{
  "d_expert": 96,
  "vocab_size": 8192,
  "weight_decay": 0.11,
  "schedule": "wsd"
}
Below are experts of layer 2 (counted from 0) of a mixture-of-experts language model. Rows are named router (the router's row for the expert), down (a neuron's output weights, with its number) and show model dimensions 0-159. Each number is 128 + 24 x the weight over its row's rms, rounded and kept within 0 to 255. Numbers have three digits each.
Before each expert's rows: "comes before" lists some tokens at least twice as common just after its tokens as in all text; "raises" lists some tokens whose logits its average output raises strongly, later layers aside. This comes from a sample of Wikipedia text that the model never trained on. Tokens count by the router's weight.

# expert 17
comes before: "1", "2", "3", "4", "5", "6"
raises: "ion", "min", "ant", "0"
router:117109113177083161119142148139132165129097140128140096147155116077162126175118097121113122098124180124138106127091130098165141133150123122136103174115149123138122128099129144107179118106120163112145104068130142073164109131121126173121114140102118120113101126125145096125182132113110096153145138105130103172116161089094116160128123154130121154098107120122146106156109127130134117129105120156144133134116138093117094101131146134110129166170123143155135186146142112171086094160105110
down3:122121133152135156131119186169133136132134128174162140162105113096133124139154110122118158150164137136093129132192084127107154107098129112119112124136106123094131118143158102137141154166129147162113152129117128123108121165101096161126144141113092131152090131098113158152122129144096157147137113109132144071101112111133142101125089123140183114135102171118120123117102102121156070094189153128129121141126135159148165151109121093141125127158140165146165123101128110121187124175151142

# expert 59
comes before: ",", " of", ".", " zone", ":", " in"
raises: "'", ",", "-", "s", " in", "."
router:101105105136122143085132127091121190156128094113111148116153118089137134149167105116139133150118135129156148109125087111155156087167147152119106105086135109146151174150157120122145163115155154146155067098157135074142162103126101125101144126082124131140113144160146080124149111149115105113146107129124138116147113102065134124126117157124163151098124091131150154160146115123146123098094159099163103136124127135113129166126153098151163136135126154114137136154135104124171125178107120
down0:117142128159079146139130154139144118133104109132164162136128096112143127172149128160115114153073146146155088162151096107161129086133142123132139115104115100117146137117157159120131132171133114136152120082151104129154110091141119141142112145107149108125116136121136108133102120113115105136114099101143123099164139192135130166096074138160166139148111096111111154070145150150123137082126087119093149146153115162147126139151177138111154170130166110087161148116166116098135152149117114

# expert 60
comes before: "1", "2", "3", "4", "0", " |"
raises: "\")", "})", "pper", "election", " pandemic", "\"."
router:107095099177081137097133141108119161146080110122107138163133094107156109154134115105156137111131157133141121132110141109136127132155139123122107124157134097102140170137167119096175155100131146118159095081148121082175128091090120171135117129142114152140104149143147103136161102135107097132167145123101109156122173081097102166126111105142147147122127145167117122147125129152157104091107117122123136165115129121125098148135142116138122170168128162134120158149119107178099114181103097
down3:139146119111130131151153140101102076087139180107137135115098152147107156120147182163114106118131112171194147165160115132133126152136113102138105122115141164091106101120109074100073125122150151131152124109158125098126131089121127114105150105154156145101098107120158140121124127117121105111090161108132133163105130120171115108114129128095104085145131130127102105149123153100148149153125125116106136119113116114114166175083143112145146144135114094164124156143105085128114110114129199

# expert 87
comes before: "5", "6", "4", "3", "7", "0"
raises: ".", ",", " that", " and", "4", "–"
router:149125128159089177092150144160087125153131105114122095158106143106131138173146160174105163107164113140155151145138156112107105149142135136136102135146146123088113149090179102093135118105145137165109096114128104101158151104084103160170094145133098148099097135141147143118115141116086107148130137104099135146124150098111108127169133148125145107146111153100108154136105138146155122112123112144149132145162112115122170117097100110121182164156159137093147146119138109153098091146088102
down0:109118116126110065110063151122119132129148098151151090116125098128082097141106097146154104146122131111119099150148141163123103148106094124121114126103117136130136156124185118074109100107140140133123149133130143141110125100101135111127086105156136103079114109106163105119197116160139135085124115126091149114102140161141115151096130148129126119114141156152077159126142151097080168119149115148167139139117098154112140115156098090140133146145115130122109140061102132152134112104152129

# expert 0
comes before: "1", "2", " |", "3", "4", "5"
raises: "ional", "ur", "ult", "arch", "mer", "ural"
router:110088096183077144096137149112123162157086107120113150161132094107145114159129109109154141105132149132136119140096152102146136141160133135123101124146141092107147165138162124103175153100126143120152090086138115085181125106094131162132113127130114162143103138154143104129170107130094095130179146121100102155111164081096107172114122107151133143127126143170126122138127127157157110094089106120119126159117132127127107129122152099133131149167136170131118148132126089167104120166102101
down3:149089149132117114086121125156133109150153144169127125159105153118101123103114108117099148145143129118126114156169118176143128094104150102134149099126080131171126151120109166143158128175105104110097185146109070130116157098115146081152117115097102133148185176129133121111094109144142090128133102102121155106123110168129143154146111105097118122153107150103168122137107113115167126124115110150101104104135099158169135102130122137132142115148096114139126071109172129088131129140101128

# expert 58
comes before: " ", " Preced", " Total", " Year", "---|---|---|---|", " Party"
raises: " ", " Preced", " Location", " Total", " Year"
router:130096107159169141143164149099160145161097118114177091126149097120105130141128155111139177142185120145110122139145107112149098134121113081113090154082091114100148146128125105120135110099133148164124097153136156107133115090144156147162109123095157109122143110148149109126134109148091104115132121101106136159128108143109099156142117117095100098149154133130113137135118161164137103143131098124111124148120094124159096137078089133106174128168166101123122160099095099159127088155099097
down0:127162121158118086132122136148119150107096154136149118091097123141161123138096097119166129076150106110117136102148120156159091136106146122171108138125126120132084125119095117111130150130179133156105147161139142105111148095167095142165120162103093121062146161123085130131128157118137108156075135122129127128130101123093133133124144132159089077122092139128122146155164161125129092103125179100133099138143128116114105115125173121104180109120108100143154162137123079126150116140107156

# expert 16
comes before: "9", "0", "-", "8", "born", " City"
raises: "vi", "tain", "ama", "ali"
router:115077097178076135097133145108118160153081109131118147158143100098152116151140110110164132119132155126126111141109141115135134144149136127115111116157136090102138169135157111105177156106109154124152093093146108086179127097099111167137113136143113156148113133143147105136170099137090096138166147119096106157112163078106108160114117112148139145126128144166125121162136131155155104086099114123133126162104137120121095142135144110122128157165139161127121151143117106179112115180104092
down0:173094131135130118088149108143113141164183120118107137156129120146154110144089145125134118171122147113177169109145088151127117139165140112149132123146174128140159166109148113081112151147084088132117139164155115078128133104115112145112113114131108083107108141125142075105146077182067111075151125120128163153137128132141122126120112149165121097107137115163090099153105110102116134109144121121123150158130139113133114155146149086100147107140133130103129113122129140160099092123101146

# expert 113
comes before: " |", "s", "0", "ing", " to", "–"
raises: "ful", "word", "ically", "bridge"
router:113103104180080157096135134112121162154098125106102146165128084097150109152138138102150132113137157124132103138103133110144118123167142125123106130135137083116154167152141127107198158095123143128128097097152114087177129097097111154124126133141103158134102127160136099133185105128100102148166146114102117152123175085109107163123116114152146140112128150158114128154132119128157106084098122117116130138121144136124099159135152111137143156163140161120113148151129106187094116161096096
down0:088084141092129128154066133135116127122118112134115123130129105157126110147122120178094139137111157123150154126098122153173154116136159161121148164058169170093152124126155149100115137112145125129140136095125125151146103108147093112141095104163148123147135103107126116162139149129164128150157096135100176100143134089154152126117124106123151121122123148153170093095123154160137114144137152165168108097110165094120105123134141130171140114150123106157107147139184153084103105143104131

# expert 51
comes before: "0", "1", "2", "9", "8", "7"
raises: ".", "-", ",", "\n", " and", " ("
router:144141110130115118111166135167123114135149081096116130160101119117151106137101145167116129158143130117161098164136152127112097160156143109142114163132152117099102149080165118077136147130122096171123115115100142087132156119099087162158103112110150151108138123155155103131131103165096092154119141126092151154103160121097102130142146143114131132100154148122091158132113155153150115114124134155140159146148128149153176124099115084120179157155149118108156152104142097133088082120097092
down3:150119162149159153133138156127082103119164113106103159127097111102115132105128130145107099087140139121142095140131167170098100127160153143136154073158199139116146123129161153082133136152109125072144120106135108146115136082132125136147159138130117081119177134129116169098142108112144145133104132134137122112121131137142096162109124125118087100118102171133152111124128105110173152100162095172147112107122071125107100109118117096147084127157100142125133144153163091124130128115150132

# expert 80
comes before: "9", " |", "8", "0", "%", "–"
raises: "ate", "all", "ennial", "ica", "Honours", "field"
router:111083101179082147110124156111117160152082098118111140160125092111157106157133108115164142105127148138143115133111154108129127135161146125125115127145130087105150176145160133104168159111119154124164101087148119080178128098100126162140119131136109163136102138145150086128174095138095108131166148134105113156130168080092113158117127113142142145127130143158120134149133134161153107086108108122112128154115124119126109148131143108135124155165128164132121147140119103167100099184105085
down3:105145128115125110103145166072140091123143144141169127137094092110117145107174132129112151136148104055129126109142102115156141126127128128149162153127106153151129133082135153133103138159169102111128142097139109143118108150173116117133170183121151128096147115131120200121127109083073182165075183169123109139163123148128114189150133104129102144147127118097136139132140136149122141111141110123147134087125147141150122136102151131112153126081120133137135120128135112157119131134130128

# expert 25
comes before: " ", " –", " life", " later", " contract", " after"
raises: " ", ",", ".", "-", "–", " –"
router:091155131126085118116121166104097139128120140156102118125133100143100159099158160115131090117113128139171160159086127103143138113170154126123103106162161094142108158139113153099162117115150139159150075116124137108139154099123135139122112129151166146133116154159138105119170097173116071142138129103107112172140160103101105108183087160123130144130104136132095164104112169135116109133122160089124157145130168131147104123102147094129100153123111111123129132161141110110123157113095078
down0:141138112115119128102153113114130132139137107099120151134118171077137154087174082134160080156140106110174170147177135076130175129121119156087093130125113120122135105110121121123138128118144111118142082133150138131140146113077119146139105144120097122127110104116129118114113151113091100132108109129112115092148092092103180140152123087140144114092122124132133166078154158162108092120125098158083110128120124132125153125102171108096136127139134136101100144097131103062154126157137105

# expert 44
comes before: " of", ",", ".", " War", "s", " in"
raises: ",", " and", " ", ".", " as", " in"
router:145087130130163108099131140148099147128127098127134142160072099076178159140159121113134137140118136133143141159109122131086136120156123129096103136143158117132129148120120131133159132130142122162124087101159157114118149123154119146148132137097147124141100146161123087092174112110098140117109115088129124106140120128136167153106124127133127177097101140132103194172127150131139163099100090163076119158098125118144109114121161088125115170134098090113144096132190165155158119134119148
down3:094103120129167116123079137094149147133141126117129156126106161124086138125103105114148107184178123089121144143174133105112121164118118107110166108146101111132124122133100116096106099118086150122126140107123145117155086102137134110110137134134062144100133141104154164112177124092137115128062120142124117093115110150165116082148096138107149114162133094134107110155141110076140129147092151125089104132119132159120127118160087133140126088138146123091119087118157118129171118138134158

# expert 76
comes before: "\n", " The", " He", " In", " It", "S"
raises: "\n", "0", " |", " The", " ", " ("
router:117167141143109157131157152111152158136096107146126087151164118155106184130136105141134163142119123128105151161143148130081170151146140129090110141148085109120174094153138100119087132118158110091143117117117129078134168134155108103099160112150099134103128113136130121119122136143084108134129144096116139117135156126089103153124153125154164099140164165137086152162156098117126113116114111131116110147122156164109116110149104110083189160133099121080095122100114103154129130095135156
down0:153183132155123177133148123159122133153097159125136112114079131140129141128126087084101166121144180146148099100151072137124133132135140124127137123103067128093136121174123144105142089113153125085142070122121148142121104077107182125143177139110168125118135150097147106119135127115129145127151120113124094121155158191121114117150142115109159160137155126169114138106117141159166106131160128125160178117141125136118126111122102124131111111129123131131118157135105136122118163114128189

# expert 73
comes before: " ", " Born", "---|---|---|---|", " classification", " List", ":"
raises: " ", "\n", ":", ".", " (", " the"
router:107168125097142110166118131124143154137184149101157112150130147142101089133148190114170185118110114089146115115142134160166117123103138151144101128101131110121127122092083122145091100098123156106104112095152112106126159140144134161167131118114161139135107091134146103137104112153118112118118174155112162148118088155099092171112134128126099108120125110111093135122106093139143089155110114143130123181160124092168153106140121084107135149098112095120115153100089128156132119129136121
down3:110126185098115171108125117113117123146146115137132085108136115158179164154154099099137109055133150127099137136112114159147120154071135115118145163143138139125127203138106163117084150131151149162151123155131134123121105114100164122143145141119125135158094131142099136096139139132139127124131112068139120134131123120181113112076155152131107128136151114121103121086110152154127132139168106092159089136162190151131123136130125130121120108151146122157113101103095158126099114155145133

# expert 11
comes before: "\n", " The", " In", " He", " It", " This"
raises: "\n", " The", " In", " Location", " Other"
router:104136170161126124099167147171102162136113146150127057109183113152158165138148107130128129113125083105085087151126154104083148158121118109157102153112115118148154117168134131136109115114162119124145117100133107098133155155173113119085133141153097169115114105159127116114146134122106104163113168130125108122098144146129113125135187135145149167149148146157121168110142132132111108143140110107152114136112125140140167148136113162083150162111096127131084144106093127149099147102108150
down0:146158144133125155124125087141127119133092125133147068096164119086133105144125154132153099174132131160113136099138105107091090130175077152139118139128129120115146101142156133121139133160139156114105106128145122122154154141113133139046147148112108102145168116114145120103131130142162152153129130123119131133126155147128093082106131130103096091157166129106144122132173139138096049134127137126134136136176126120108125129110158118145158129136075140147130133138048090140102135119133153

# expert 125
comes before: " ", "\n", "|", "-", "0", " —"
raises: "cies", "ically", "ial"
router:119080098169078135096137146120122170150081103133115127165132104097149103154133114100157124116131158133136133133116136111134134137157146126107105127145122094106144177147166123097179158109130140125163095087150121073168122101101125171130118130128105155138112134164144099122170097135092109136163151119105119162127163080106103159122119119162146135117130141166135124151140124159152097092100111119121137147114119121148102148147142104138120169164130164133120159141108093174111119168103100
down0:161158133130117154133126120120119165105144139100078137120093171135112122134106117140180132100146099165099147122086131105120094144178161116114107114121108125077119156108137152082179156095150118098052158162154125091144098109146130102151131099140133129133136164127166130145117150147108152161123086095119122096101163112115115157146125123141119153124154121176138144130128105129153136103178114109117129110101073114120119139127114129110160123071125102117119126145111146101121113105142113